From a checkpoint of a small mixture-of-experts model trained on Wikipedia: vocabulary 8192, 328M tokens.
Below are experts of layer 6 (counted from 0) of a mixture-of-experts language model. Rows are named router (the router's row for the expert), up (a neuron's input weights, with its number) and show model dimensions 0-223. Each number is 128 + 24 x the weight over its row's rms, rounded and kept within 0 to 255. Numbers have three digits each.
Before each expert's rows: "gets" lists some tokens that make up at least twice as much of what it gets as of all text. This comes from a sample of Wikipedia text that the model never trained on. Tokens count by the router's weight.

# expert 30
gets: "| ", "\n\n", ". ", "|", "- ", "that "
router:113081136127137155117160130140151113134116149133101169150093091120145133106114133147169142095151103161112124102132094161128123129117123107116179065126163121132107120146109128172143144104125136103114151073154113094152138097139112121135160126161142148123140153124144140144086130169107127111148111107159155092134144148069095142119132175102176129112137121155122109097118106104075087095141111119092136139152119136166151155096146124158158129156137119138081070114126141111122116155113139112180154133132166121077168178140105149160144146110129112133144133090061112127124103135121143133132102153135134134103149135119148125175121144142124142155157102088150140168137142091143123135132
up0:114107101130132140137135088120158104109125134130133128165127145157106064107132149135120122129099141076106156141102142145152108124153144171128157083186130134110144113167188110138137125092131135127108099158097120096117124086125121156095135152167117114121098129152142130153173115152132137134129130109156161104105126083156149160181157184106156108138124120145072102105161119120099121158166166126152146109100141166133138132126149084099137105120139155161098135131108127143152113169137096132126145143140137151127123104138174168100151113112117124123159114160101114118109127126105131121170111120091144161151131104139106176186129158150146115165112122170108118144142099103129170152127
up1:092175117135189141108117090183157128135134149176120150100140136131132164141118101121152150154110111121148122162119130122094121150130123137132155114086117105142088125115122088121143135140090117136068181092154118093150176130149118076122122126140128096126126112126068157139105114111134157120145125110136137109130114092133107077109101095120128096115112107139142151104100098171141179132116145135117147154135182145149092116143143084117105104154172123126105106116138163099142123136106118124113166141140154130137134147105116075129109110129113153100104145129145097100125101076098152165096138125185163138144101106173114117133106132136101157170126110141114130120120109150168144123107
up2:155126130064153121142107159106166157143173098121111088140104130144151146062099166127177116114143114121106108124141120124170144094112144150129168104112120102109163113110143111142134118153118138084112139138111131108113126131148115129169149156106199092139157148047114145100125114134087111119141139125141139111116125100153118131153098119136138123079116150134104131096073129128103121117154093098144136080127115140119153156131165128171098129156123121151130115084105113145139107148168124118188120121124133165089127157146106122122132081165111143107111137099107117120131122100131088151155162171128136114125102141120109096123146143135125149140182112107149126160128101100103153139112
up3:111101123139100113125146071155145112152124168108094134118168128167137150110091161141131132168155157114116141135106099141074127135125134135126120119154102148142129129150146162114122092119118119124154116085123100153117123091141090121115171107123122104140113142142104099154149133164153119135144094057071138141135107110143142131114142080068144100136123110116148116122133155164110138136103159152155143121145118151121106133110104110121178141151176120156164107129141086149062100137120171120153077115101175151114148151118139124131169104165098115113117172143120140139140127154110150167096125097088145135165199111109141128110105144111119120143134153108111103118137112123127098148125
up4:137098141144093116120121149084121136118142121155143111159149091080103149140104126151136113100154126180139137153135127150140154125111121102114129087118121160094136144118137148152154148131120118077127150130134126124154107163093127161165131128123136149130127074071150147156143096128119168127116140115090094095128143133107116140112149135082112087137169121117125123116163126069119094110157099163138104116124165138133119124046132068120137102150152146121083118126118150143113109163073108138092129161151107173144142152129144170142148128125111116145105108113124116136109120147156138153115080133120122109132145098128126178112088149104103133111110137054108107108133128149142076137147
up5:079119120108127085126125113125115115119106128111113134166092103124131160083121135088204117148147160142123149071131119140127133128111115092166131124101162118115146096139158116111079136117143124088106132114129116120128151109098143142114120126137128158173110193193141105121123122121162097128144091167124137141119136107105129131148130087091118163110138094152117096181145074155083127113144153084141152147105122154136131157105091132128114119106111117123140102131127127135165145157136116126117113104112169057133164167149146137109128121130100101174148135129117119129104131118134126143157131142135115103114097170152136094136120089106089143123146109134175107123170143082153128118167
up6:132105104172141158112119122136113179130144135124089163139123135160099164091110155120199097140172116134093123164117085112133135080123134122124096117101098116124140120143114123137118101157119131131133145144122145174080140155132125118105170127117115174110129107100126107123137138133126131158129157141172136111170130124141143143164117114124175126143175150128151097084138123102123116143077133132104139153127122090098144141131132146139147077145108114090136053122089115101130147115132129087141153118079132142091133129135103113174109133133152166137138162140110151107103109135129099159128133187142170139079092123092152084155127097125104151140155129134155156138122149147082125116146
up7:124120138134139170129128143136140116158092075150128114135130154092129155117168104147109089133169162113109105163143164126121180147169090152105083145106171098106165143135141097134134132134148125150137138065127096164116147151104135161132102139128126160129144141106118127149112070116134106091107118064132138121133137111131144127131107134113140083192136111117148149111140135089109125122128090160106136091147149087150116143130106132118130127166151161150116069116130148144113086108128130147117157131144131128123133153126086132157169124125084157085089099108117120167121105151173122111147148099165120106143117121125178127168119129144125106149115108111096107117087140148169136089114
up8:128148127160111113116120133096115165146151113152117150098136133164086143144109144089142121083123098132099137164142146107162120131123125086114117125130122102079128147145115120133157119084131113105184136098204139096103122144120148118099120120144090142140107137146164150118149155104125143116162124128143121176159134134140102188097105105176149115116135139130128094091196135107121122101151108102157130127129089132122151161116121126158147099170124120167133118135141177099165134108141120131083084133130100132124164095105124162125112082084147133140152126056098111124125124144085131144109128114123145105124089116146138141118087120136117134159111130109141111192170111105121121129134
up9:140160165132106112107120126154085133123123113140126170164118151152115135132152156145109130082173159122116179081143094135152109092147155105149145123115150120157106098117157105117143165135124116164149148102128161125144118115132119100105161141125131111101098153131129132140107109106108170091110112127163142109114123124097161148117162137118136123164124109176104108128138151132157073135138128114096146082158134155089078088162136150178181111136153140154137092126078115106120176126092100102158134152114102112125165140076108148123115115098120097137106141139104147074119164143152167169129132131115126098136161122139134133159127123119084090115160145101153129142144120100121147138163
up10:091156154134096175145188148136136104127189152094133137140054137155150138107107096118122156105114119137085110083117127163122138089125131155135145110113088147152121133117121121114083109120119133121140138112116119081112123099165137110157131103160115139140148123183128107141113121130132110118116098133152141115133171157127106117134133119113144123123108150152151125076154134133087136143118112145073150155155160136114129136116137097119109123108099106095128094102152128128125115130092110134177132167140161127159162186115117131152099146108155187171102122103116194129115159112107132125132105167183160151096174146129114122148146143129125128150131142100167118104114119114152148159106
up11:129102127101127103157156078155152170091112095117121138108165151094124131129161143151116121109171127129102103114132120134102087140175122071122116130104126158084093108113146124117140160076097153137132074108110145162132108094140117110137142112118124088092107102118143142109144123159121078113147111118123091105121124149163112127125092159111137127157092163093140115058159131145129104116118150109081120155109117188128153113111130112155125135137146129133178152107096097123117143107109114114150108104159145124153115110069100124086153107111123093084119165144125124123124053116138098125137119106129115121131120115116116127130118119119153113157161140135157080184109134129139132147133
up12:114125145112137130074097112142161125100117117135130144114132115116121113178127119133125149116195110153151144136127050139129117163152121125145177142157125136121104132122147146160153076131127121113114155156140144147144120118133084165145121143124180191148126122146086106133080137119102138116112126158148117131125164130106105167110184121136114136152154128178128145163128166147085146122180136142106140072140161150101128111129092130095135110191103176114128123109117120133124131141164155121128147120101100112101110157134145157128140104102099123086093110091158127161157155163140101127131131137139123083140114132109101127142125119124160165179161135105090145099111145102132147127132
up13:138120166130161118145119101120131141111105122142159139116141146121104167185170141109140105149096116118102112150139100153118131144108085136128156086141162127174168082114125119132150143095106150117133108069160104139130149105162096132132084113123138089111124142113160089158113122108108148157155135154094129148088141103108121116134142135168132123119104104117182095089138096113117115161127112143105111095117111124104106134131122153116168114140137074149140128138199147126114133136131070160141183096163122090122116171137133132131136142141134126093058099097124134119134125118125091109134143156138090115136119129122128133148145115134116080154110079120136140100132142098092077120097
up14:143105084088146075127139106169146120147079120127128114155114129115105123155127115142102159083122176130151138108126139143113108092079133170146095101154079134126151114134135119116121120098120135149135137116101101122107121097150123147080129145127182119118113115124095126099110138114132141156110070106116104117171145166140143120144138141125105140111099144124123084138137033153110132179114135138159186097124124146130144124174122116127159162085120116147106142073151144135110159149118156115091125141093136105140127143128165140138112119128131146089124111103100130105146142129155087130111126119127153108152165151136142070147137101130140137130127136119093165129137180123160103083108
up15:154068117122125120165145148084126143136113139137120169144108125099120127147132138208139132125120145133144132187096144122124124129116100135136127110154166159095114121101113131152173128100170167151121177102103165145107125143116104130161136127123143133124129128117135134128133128136111176108150143141170122090119147139124071139128115136116144116152143125098122129093111140110164087140155136104153148123109111122136111188098156139151107077156115118117143086126127054084097089108144153119197130135130121116108137149113142161141148151105148083141147106121147115139110138155104088113120161118144164146137109103157092118137119115093101155138148109090127120168123108090123066132134
up16:144110171130139123109128092143156121160153132087159111144111124105118075093119112150168127142116145145154129133169086157128100106185127101138121106121173168104114099144085137133106134127115132131104141108169091135170133122138117103140157126148122149142100134090117122133120100204142141126124133154160095108132129178099133154144102165138149135081156113139104161139117154158114143111161151116117119128167145150185118176150162103119125110118176111120102127132136143117110111122132094106145116146149148141139136198118106155192143140125118137106090146114134115059128100146137162157082111113109148118128139139142118167132132138141169130119164144085143136155148139122147113133135
up17:149140105116143173097144162102123103142156137113092090126145102108137147101121172158118151117164135164110126096099171139127104093106094098148168152132138129129157157117156074166141117084134092149146113114176138094110120131102128166092134123137145108124097128161133124162114126133136112123126148152156126127135181138099174148104142106103183151126108112114124128152133070141151136125135193093139143163147156165129110135129123139163160100130146162150077116137135113160125115158140118115148092124093104112063143117113152137176113144157139110105131155147123119132123088133122145152089125171101130127121136141143104167151120123135092139130129133169123164147113128158118178154124
up18:106099124107132137126127142121156154105120099149111111134112121124113103087118139132177121162151131140129096113130114127167155119181134135133147125086100089086107153130145151110099119085093123121172142111133139144108140109084156106137133156162171108103098132150144141123130129122143073131150121114164167101105206189152132152125139145159124126153114161068115065114135132125118155133114169133120120111124120118102114171102088148110098111164129103117101119172110141102149131115139120098134163181133147131106174138131118087119159113112157114141142139102116115117135122132149081116148097102152111108121135114138163128094137147138118137088149137147129107169101090150151136076102
up19:114080145153132127142085108176144099065177132158121151122129107119126152089144103145154149104141094152157142153129142150110125116130171124098121154070086134120113141104123166127160127137099110063084154103091103131094134145143114129147126159128141133158171124129097132117059144130149054096144164124155175109088138165094156137095167131114126106150116107111151135118109128111125116157140126134163135124136120113124110152131136147161100128155116122110110145137114099109174132122079100157114120137107141159133127103133100137141101109111132097112096100161163112134147121103105175154114116141123115143123170146167118110111104148122108105144136121091168143153141117158114136143130
up20:169106157086173155142156123118163130114115154119098089153113172092164130090140096144135105159131127133101117128114089148128150132164170143124141129139119123190133153146164184132143208120145147152123150091113157102156155135165104094117114173108161110126170149113105095102092108136137134135105114168165140142121119172089126100118155134081139106122122136124101118163126118148117132110119114106137074104106091108140125169156124115179112122161101128103148111091109135130149156127132131102129118138171099128148138105148123120145188147096097131118132121118131133114124128136079130104159104128137140111110164148138115149171131097140108137094143127153110131112136150114130147169140
up21:140118141142129167140133128137129106180159139125102122091175110105142125140142154151161074117143140155102166095154133160165096111166151145127095170123123131118129143175109101137130135119125137106134114110126168073153128126075114109156114130129132134127134064141128099092141137109144127173112093104149170111155107140115172155143147128120157142184143114144109120130107095160139135131110133119107125175118156135092141117151094110133156136083135130157137132164127115108165113155122137148197087104111148102098154140117142121152132139150148112158147118110103069130168153131127136126136115189143128134114158184104097112126123153155088125106136100116119093176136112115136135150114
up22:105148120143134132125151126165130127113121148121090117131116112171118115142148155129139102179118134120126142135092128136136135119151087104098165096136117113132162139132127111155106098139165099142129096130147105128128160165143097121113157124117124127159067111122088138148132142154108120085119126137132149157154181138092105141161166137130129154119096138146185097155161109101119154091110106106097086108136070148137142174117105171157184116139178120142128138160148118128114141145138119135139128151182115142115115125123120139106100155114112173095134127080097131129144126150126079164122109144111131136110099141107101045133143138159190143120067110099124114109146112122137143125100
up23:134098163111103123158160149121151136100125119092113117137137117113114115150146099165135067124137084085138129137142102125123116141117177130102139121129087124115095132123112137159163064071113122147087131109154133119178126126095131123112146084146150143125113115138153143090156141121110101106137103145083133145122156134135058153125147096125114168114159119145179138088086122101151146112103109107162096093123134099167136111112083144122120154159135112155119130125115177142140098152111125123136164154128176127082137145116121185131112164136112149145120136121137159093102115158130110131127103148144126112123128153191124165119121117123105111154129135121081133159134096120166162161147
up24:144150148102123169092120162135084107131117157149148102128129134118123143081115095135135142106127126145151104153118110103162125138116143179133104127134151104161132106138129147080115135124129122101104116156119173128156126123132130145108147112170126080140137141123126140120116147118141134111134117154082140125154101126162105126105124134123092138136207113076144126109153141183106143066124110109159144139066138130111141144141153093177159107112120152123134116135093143123071105103134147117115167153150108099087138094124138204114093114162118113114130138135134139154117151108137155149135106100110144147122152119154126112150078126096086167129119163110154125155193128104141107090107
up25:112135153108126091115124146145136117144136139127107127156135150097135117105140119096135155128135133099140122150132182132144118110107145162116100109125144161100136125143118101084104161115093135145046152105099105137158158108147137100140211162095167061137120143122142164121098115122154151134143108151138109149130129153124129098143165122117168150121180147125149151121098122100106142089118161139105088151097168122158137092130109108110113116162076127119138105123119083118113102177118124088166086117160102092142129116109118166090172143148153122123116120122125117150114161139117175159134117129134138117117116112089119106150151106144141126104143176112133092170120151115102152128123
up26:097077121121201103153113095151128138110094158115126079160112129123138125114123155096169119120103136133107120136147110143121138142110164111153166145140081133109151141147154115147140106107087075151120170125127091113155164114114142131121135119091168138094124141073140129153091144159073124129169123116125154118126112104103090084134099178120130116193115108118126130102125081139116146150135119115101132164146147146178108078150119102117144100093148112105154141151140164111088177115139109119146130090120104127156119130116130149145128155115108115127084145134150160128168102119108138129142111143150128092120125149166122147157123136182116152135132114156072126136129153117115142131118
up27:140129125120172084092146160120133108113121187144149118166109118150159133151117105109123130115166123139128123103120106129126106147169123131144158129154126161099125094144092124123136149137162116130092144140103124121158134145131167139133133125117147131131137130178147171117133129128116166132116159141166099150153111084170104090124124169130107096104146156116145072127149136132117158115135117132155133136136146181070141129119115124129130143136109121148129123116143122176107126132145109105125138149068105078125135139155178156156145116145103114144195108103167162115070104118118127133137123123113160151063155086145138108121155182131135133121147146068146069117138071136119126135143
up28:122116102089157137098151111136120124132110132146130124164146151143113113097103140129132113126146120125087121150082077128116132114140142175138153096115143140131110152151138123085132169127083157119098113155111104144129110117131144137103199139090092113146139115140166143126102086159134160125145166155130154044112113097114180155091098082147170142114141113132121146107116093134132130131135143145132110114110110125106115121117188108094137095129124157132127112128145088118070111106090108136145105143164155128180089176114113094127151122143108091154156171148112100141121139138147102152140120134098123134104102135143176142147102165129147140110158152158086138108091134134142135132129
up29:114120116120136112103112079114135113095120128140120168144119094149139153130119092107092095177160129135157105132164138139109137180110130137103179113126135092167175173140111125137141094159072148144154156157128070141125150111127142118119134142099152100117135126119139109105098125139116108174164138103165154161121125113140164127123143076109137119096117139125168131157180102136150129108119123067138098094130136131139103141111083147142122123149128107077150152091142169104139121073103133103135134123133126141072158153138136125130121098097085138101138113159144119140143109158152084146150138127118144093106151110122161157116122148078120129166156115144154141157104097110151114140150
up30:094124132137135104109148144116120108150094133133111108120107150121169147101137130125143163144116112123171141149130198145118127107084132141098164127119117185188145144107099122127093159148155177170109120102131123126086135128170153092125147097139160149096142146149138153109092149120161104135138096163134156141153121160075131085134184158137156088151118116135136157100147111117132099116161132152108128100146129105116097100156144138161142132150111090119122111129121093139127114113098145118107147141118145104112107145145046143152106157116154093164150127127128152143113086108127141135116129128133131130116139189164126121094102126109119178143132138141151127162137068117116170143152
up31:114087102122158153124114107172118148130136148166106136162159137144133144122118147110104130111118137158145153128152163169107100119111155159119120148126121130168188155069120172107136114129125123125134122115118143176108131145085138156126088123103142141143111115149108071096095107168142163110104128138124143109109154117128134123115127112134132099089119116111136107146118100142129079125143114132125089084073117098143145114106123129122132126136147176075140094088138125104126131122079182103126129109120133154144132160107140091135121097110136082128115096124168179136106095127118125156135165126118167158116120110121122178130164073136131196151102131115148085080127133149140147156125
up32:144099086130148148188162137146150137136121112105122162135136137159148121108149162164125121137140135107120112091139123126157121140154098153134124098179111105127128140101136162113172110094171125123154157127133140153168115120100114136140117102126185128182166193144194126166073127149135082121186141139126096102121136126101119106125122126151127100124134067151121147105129150109088149125149123143124153140192122181111133172130146131112157124122079129141118088138130118132118117162105130118135125119112117136091149162185131125146128144091111122147134144128101122081137140166108082163134145140149144111150167141150124109157159132143135120137155101117095090134100119112131127144131
up33:120135125126148142093129117093165113127117130160108166141134133106129106141152104111136117132122101159084125145134134137122112154092142086141129105145143136082103096127121141146097161116128179120168125105130126082142128062130126141138080170131152188110121127161157118109100103175142133147137137120167098091150142157088105146139093151157100124088127105096138112176121110118106087101154141118138097119125144106142136145107079085113136104128156169138126083147147165103142153172166105109143140141141151133099134127113137103173155149140145165149151142120092131125113119167150131127115146070161132120093145116150163133142183123136085174133143094130139103135143164110124116127114
up34:087143148116151120137162160126124138113143128180125099134122116158100116089172142184114138150179114138095126139089120123119158107125124114127155101139157084141111141117135154138146105123161072136145167120156142168165096119120124081087093114103104190111189135081157132118145121136084133093165156124121164127130129114140092151135133094117147098128147135116125147131154115101107126123144113134097121123181114131117137092158201099098088155131077091151153115151163149135093136107131149156125113106123131133121151165136115101135159126124113119118127135124157146109170136092112100103083126116153120156130152144130121114169139112122089116144094141090092126127102116139128124138120
up35:123118116133105128128128113100119095136140126128148131144151175122108093107096122097087170142128076074097115141096132129109136148120129117130095126150123117081140171157128139107089122107091099141149152106140128100128148072178055106167152079124121122115134128157099116089157101176165112098093107110124127116179156144128119122120149152115088110103175111129123084138118116143106145145166132116092120153122120098162117114070166122141101097112133135085115128107132105135153093140116168168130115115125155095079141155139109145095132107157138102129108138128137151142155081125136149103138102125113135110096117136129137130154121137150123123114118130102171130137116074153110130179121
up36:103111104137101133143152162159128140139210121139128115124132121108109170133155146138125138130126138151106146127158113147124127137171148088112097112100153110108144150136137130139130159154094127104157153134099098117103093117118121078133137098153110155136086127133094102124096132139120134109120111092125132119116117083146101146135155141097112142139128119136160132054156126185162103121160128114100112132124101115149141181143098138123181104176105137109124111122132152114112140112157094133112107160149136168120079181102094102119119082114121109129131140134137130128112120107133192138152150135089146179130125091100158127125144171169197166138104109102138135135134132110123120093100
up37:114102117082111135143173144150139131150082143162101148137152152086113124127110125135129129110186118125144125168106088114154074101119149126123112097151089129107135139114120153128120104133094168155117115117137081144117094134147106161127108147151125138152087115128171150146106119144144084116134115110115148138108090161101074151171140142154135123159170108155144129138117100125107126104102142099099130171117146120115061114083082167109119152162143097140143090100119106144114156102107152121119082119144191166107158148072131115150092103167130110124148120125125107114134116093080154148124146119177100129121180131111129140142144147130136127148135122129155115125122147139137108111143
up38:111117092141125098130148124107102075135102112123094095116155110103150135161127125084185138147156146121120091090119106169117082152105121110154099116118141103095145073152091090163101178113114111093141161144142149125146137144105175130137168114148085135138126135103171144093118151101138165109122089129125110108121126122128093123116141132145151146141163147121090111126168115124108145138155137124139113121120135141107156144131108102154147070132171189134132089143153093107152146100110151111165166151121124116106116117123126145132121113108141100183126123143101093110121146141156120150123110151079115123138156122145087098095114096142153147174148155138112163145106155127128181139131
up39:067123123106157156135105081156152134106112167110109081115167086149119097167122151126120179124124118149105135125145116161125109113123128105122143102151091170094101127103098123133114144135163153128132125060118135110113123114124131119128106166102141154165068157165153084159119134121103140182131112145129156155118118139131146087105111127095145169131115140141148115132167122147094119110141149151145147136108122122109100166170120149111132090107109146117110109122131172118144108155110138121175153120111173103091126157152105118097117161090109127132105131145128104122122125148189100126133098164136147133124142148115164150152136139141144160133117138128090164136165173175146115148172
up40:135142167146106148121147081124093115154113163171117117090101143137114115116150109162140075132153147125101128137134107121161135106110091123128132164120109121113123089155153076157104134118111120136104175109115117128168126161149125111119135090112113139129112092166108122157107113162138091144121127131126136124125104151134138107100126154109178157123167096170131097113150136156101079151144162162193132117113137139143113195111098082149122142144094134139103121105109087115146131093147125148140158122138156110176138183089134142104157097135126136147082125112130113163099147121114083130100106104112143139111126125136131106156089078126095141115090157105140112125169116143175115129128
up41:093133185117151112159157119095127147104159169110109084145114143148115144073126154094125148130132121136161115127120130151109116134195163146099085167101111100120137136164095089118130171124122143122154131117114115136116107154121145129108147087146113142155138116136124121123108136164112128161121117103110161104117148177118095098089106134137141117129138160114122136090121141163143128099156112126134129150076128107119124140112119116115140128157098114128123102119163077150129115138146124086154134119169143162088124108148115132099123140135148136111172134126113093133128080144129172118141094095097157134077183125116167141114126143135144113128183108154156161162152085119182158096175
up42:124073145131128139134157142163151132136182112101127174103143162111124150115141132068122112124128110125115111101138149138139125147173100123140125149148158124144130160113113108161096125139161155112155144109167099133129122072116136122132112111133136125141116170116109143169102106137131088132189106101152170140112160139194127131129132152129110167088132127168112122149163105121103113132129125092106138146143095117157136131153156121138153149118097155165112125155154117108072068095106127143146111163108151145169110136127140159148133068128128179171132168088113162088110112114130102117105080151136135151158133143160098143134128095131114122123143108095132165128138127152093150149136
up43:129158070081110149097160144122121157142127150114098142082118158141132147144108151147157118160127091120113124138133130163114134153172176138177127093151169113129156152123109147140092098158105116092143132127140138123074122132119144175128158148109112129157135113125133172133115095115144176135128148107155095159114107113133139155115074173148163139119131120168108114140121105109123126068143143126150082137150151144118151114109137164124155102154095139126070112140121133107115111104133139139148145127128124121177160127132131107132108158111073098124101107150084139136122112161181113141123146121151128162125105167142156104140164157140104132107125102141165155105119151063134130157154
up44:139113168153116160124135126139133126150142179143132140118086141143128137126086117157150098077128152139131092112141131155120124139161119108185157148091133123142149083087115140120078148104155105111172167117135111125129140098143151107160201153150089117108141143177097142167121110126126110109154172130125120090125118091117155143149140087134149133118130094130132136145152096085106110101135140078140154153155177134145131105124088095128139159078117112134106108078169138106111134136119098093166143107137119105112156129152127096128114158116122103133108121123103084147133107110113116114138108165146148118137128108165126149133138121138121091167151092143169156159119131106124190134125
up45:124156121133078153104144125107125138124179157127143107179130112100124106112133145150161135119153084108117069138165133126161172109114101160098123110158122086128142171113145108161117198133152119132161158058118094125136134090119119137126138150153094147120110108170120148146177098128114097113121108125084162108131133148141124135151124136159131170134109141100102139134104142127100112121140159140097170153141119135165095117132149092116099143101152117128169134111121163139139172115161111164159146125170135139121151149114130130172116136147160123117124111111110142189138145135139128177113111130113140119117112095136097145151126136110152089069131108076134161130151151121108112118161
up46:117131148152144147158108146109159111113095160167097147132152125122136131131143137143131095084136126152101202116150105151142092123119157160139085116126170104154093138115109140152110162110117104134096142088119142125113131102142127087076133157090165148120147162155182103144127130106177123117134114126115115139162139161117159137131153171095157162120141134153148109114103102144133158119122135123097139133159108185133099148136114109129137109156130114094092173144115167113140124151153166119174168119177139147143107106143102084144150146107095156098119158125118123073143183137157135131128128116106114141147154107133168142136153119078112139139125127106123142106126079133114153170133
up47:094135170128114162126115188110180146132094114071126110149091100093166111099148102143093108111121071152115146139127129116123139101133083150106127148185130133093172111118128125114133110126140109125099129123140124128118129111162133113101096095135172158101120120146110095133139104147149148142167143126121127143118120146127100111156149165116092150139176110128107141131125083134139104094129162157108128114176113074156154107109123167115133100123135120167100126164108140120149151139116172153095164146161168131125144152110176127110080127145136140142128118163113138154122145087147144104101104139151149168113092095143092095120142097121131111158089135083092134098117147145109134124106
up48:138102148093137139093112116145133110180110146150142105131121109106127107116122136186110134127134125142114140131127161103156156147124170150133115087140122118163124129098133089144132130115086082133096150061075152131156136101128174122113113112161105093082150127130067092137139097123109163111130134133166098080128123157148100142143150165071140163164173135140141141103156141076130118117120139142102163113133142163154133124150179110109135096134095124166095140143113123103142085135092129154121118154115132109133124116162132189108153106096125161138171124111098150143143082149093131150114106121111122129107146140118159113139102139106107111112151137169112122150127108160130096129129
up49:134142152117131100096125152148171118144173145152064123173118125106163149182132115110099101148169094172125132131106114143138108153125115082145131112119113169170081117139121134126149104098119131060119080142144115112135137085137121161111163121114124076151101103140122136100108132126127116106061131165143118155156128116106140129109165184159145159123113083168097127129135101099138122129109115127113146115108151134134121161114123130123119091139119142120138126163146129143131118126120114138156136110134122147099146113126169099118114127087132103089089133150089106158121155142115124112121120145133144117118117110086138075146157175113148110148158118123158099074154108179151087105123
up50:133066136154098122135124124126115110159125103125142135165101076121156120138139106138107133152156133158129108124165105134109145195155139098072122121096150137148114153100125109132134122105092127116128119147103114153132105086131139132097130106187177136110154150114125102117114135115101135137094160141163174118154125161112121132139105138102160115106147157147115126108143080127113146097131134112114069138079116112141129101088101099114169147130106115092092109121138132124131136158108132090129120151130174165084132119150138148160084121125121101094132122159141107091090093148179073154132123140092129170122139115112111195155126113136115132125150163171130155151157106125123147119144
up51:143130118148154144102160182164117124106128130111129143088127065109123171115166144135126112097154103138114119139137109108129105174181108079127155108105124133160073158172126110145150142126132126132130160128101154092133132129121120130108154177152153151127158151114064117125151142162134113153159085125113157137146134116127165168096145144151160110154147167116144127118161141173105112122141128149133123110145085121163131144159115133178088108130092108149132118121106069114168146133168141083108157146119138115139152142114135112119134106094131147115144089099079150145166129096102151140175163127102136161131117106129110097132100135151131116120146115101116175157127160131116122106134
up52:115135095113146116132158124106157131110129137141164161189137111115120155140086134154129101071138144126134135110097103127170156136085132144120171149138142134120132113121125142125145109179114131144139133110158112092189068099174171124172125130102139117127083126114151145102124129131136117135124108098135145131105153166162112157101149168119121108116157100149157162112132105132075112109134087139160117124119131074125092148084131150112144125084151157118102126144136170113104139156114126131120107151110129111156112137130171127123125134120150110061157066121078138155114128108094128150131154093101109136090156118103125122139117143139149173135114138150148142062114134118155115145150
up53:119092108114142106147127138100127122150136167134104104136097104159136138155119114109116155125161102165142150085124123196153137072090107108119144123108155083090114144168108155138131133179134130098123135118133127139105140120121092118125131106167121087106124065111144135102103111152149097086120169112132084161123127119130093144106142147120150095104166110122118109147166130101124091121149116084132137150134152092111128184139115146120123114131126116115126147129133104176106153127126115139114082114113122156102188125130130150121104152131088151127169171105127108121117132151183149109142139128100147126087192114121153105093152118101153085116116154151153122131133145184134096131137
up54:081138177136155095139125201144146102104091125104106144101103116118114120086127096140135112164121139152128154116098117135129143137103156123148121137101126130094139148164136148107097136139096174108114135120122124151129156136108098149131093161151128135141120126155101088145139125153098112116191148157130149090127128153065110099141134129126105144147145135182141063113123150108085115108183108169131105139144101091117134103158145140108116143112138141132112143158113141154115156107105169124159126156083142116120128108108113127144135153153142103176079117104119176126110109149118109128122091076107115153162100117142174136148103122158138145157144107111132119137156109065128134133151
up55:140146120106153167107157163066138130114133129124100115121103086118122133097169128119170139112151128156127130147101142129125150188156160124129113137117124129130146138121129129125129113177125122133150127128141098117143108100156091109146110134117140113146120148121082145063104124154106113090182151112138087116182125123090116092148137115103170079112142098150168134167108106142110140110151095132122097146177091107107122132163140094129064122069127143150101078108117132138130168139167156130136185127136155130090123101149108126123147132118100113120114131078122137146136087144108135113154137152115129167152141121138127108138128159157156144143154096148148114185097135100117137148150
up56:106090161167157116168110116122132106161089124121090129118144133158153140106155126115130099099126117171153112091171163102133105112130110112109168102130091122128156170142120138127125131145094140117129127099120110126133179120093162113099116143132161175147129161114130134168083110131102139118107129096104088116127127117116116164130141196125146126156134136147170112153118107167112094127170172088120125128101096107107127113128150087131129175106125110116105134104149130138096158143147155118121131122133127107150146046123139122106128097087097151134112112121133103112122132102079138140122123112103131129094097188121128147132116104159147102153181090087103141124103161109137093156112
up57:102140111124159105127131167096112120139123140123081124134082113133145160118120123136145165130128158141089135083164117139130113116079104106131119126112117134167084155147120119135133121112124153094102149167174110115121113133141123133121148115132151143147144092121170121161129138150136151140143135146128129113072176118122141121129150163128125156112081167117132110164101122139112093084151134171113071131161120147095105117188127144149135106128111114134122128124173117152059162139139117154134178142117139111111133119136058167149146143125118156121143113143120136146137146141177106139151144175115137112095098129150145125172114127120196103098074111124157110150123085094146119160114
up58:148168167160132082134133149119144125139146123125133171140110120179117152158119140090125099135129141099157074139126131134129129111119144153127116162133151148127135115165125099137128133127080110154139147100125106108079121151137152133130162151105129098147087130097132131105149144115163137117083128168121132123141164139107061110133102138116094104125130114115136125145140081082140079148104114153150089141131074097160087126148142097130166114127136140177128147136121114132127113111110078099096167132151134153058174157125114111164098141116127146124134127066076159116106130149120141095108143150158123155138076106135154147144144139123151133162142160101131148112097114169135136145139
up59:143103116125141141094146122123100113146116129127165126179140139163117139125154119114151139147186128125130121095144157101103113143127137158150151096082144098135148136164207132160123151144120101091168124135163112109150139088108146105134146184079095132113111160136150138120145105111185122127176086105153118104097098117144140119129135164110161136127163102157158099112105171126121129090156142130089131134099120134144124092115117149133101142120140131071122105115128140096109141155098126161134147140116144134079112147146103128178137149125127131210106159154115162114137142155141099116160075154139110110124115149096120114131140146121140092141157097139144101157125143102132117101115
up60:081095181126150139142119140128138130156115107107093129166128117135120094091171142189173129166112149098139119108074100132149157152149116124135123135117150128091151113151136126124099145150105101154133109135133130142161152128135173119182122154172130113109180130112152130132101142117120144160137093122101120123133157146116146114107059150129097082137149112178177132099123157140122136129089159136096115109144113111131100078075173120125124174119122113169132172132127115112108111100123122167102109117140156153118125128130082137159138078141142106096117107106123140152141130130156114154115121121133136122113166111083125067092123111128107119134142137144097146133138091154091117121114
up61:086115125152125126120146137127137098155150176183144122161125103189093130112120145139149140143105136138089125131114154144106132110133126159149122143142109128169110167123121151182084185160147141117140153112144148089091128127148138118151127094130166113135131159130136118158141156150106121092137170118173137142117117079096119123188109084103144143147147108134125082144107124123101091114167149131137127117145108129174148134097087164145165155092135087141152082145103151165129102119141145128174110175113135162142123112175099105136129129130112124158124170139133086166122137123153125128152107132170139106132090117143119158113131123153155099148150115121096128160152154150143155108100
up62:127128181167120112090158131109148116123147123137162113106119162152128142129142104105143133117162086128188112126092131170128108149140119095144142134144121153120102131125115088142134148136127130133126191095135171109111136126106137119126127130171108122172162075117191177108157144148145125120167112110134130114157159135164126175094119127123141133167156061140151120150123095099156150098117118125127137099104119176103133132138143114151163174093117116133115093125159125095135135113138178078142124123146129158119133173148148105158146109138125128147170146145145117053120126146111166160119134122100110140137119126134130146129159137163138110091141122118142125099157141102158074099144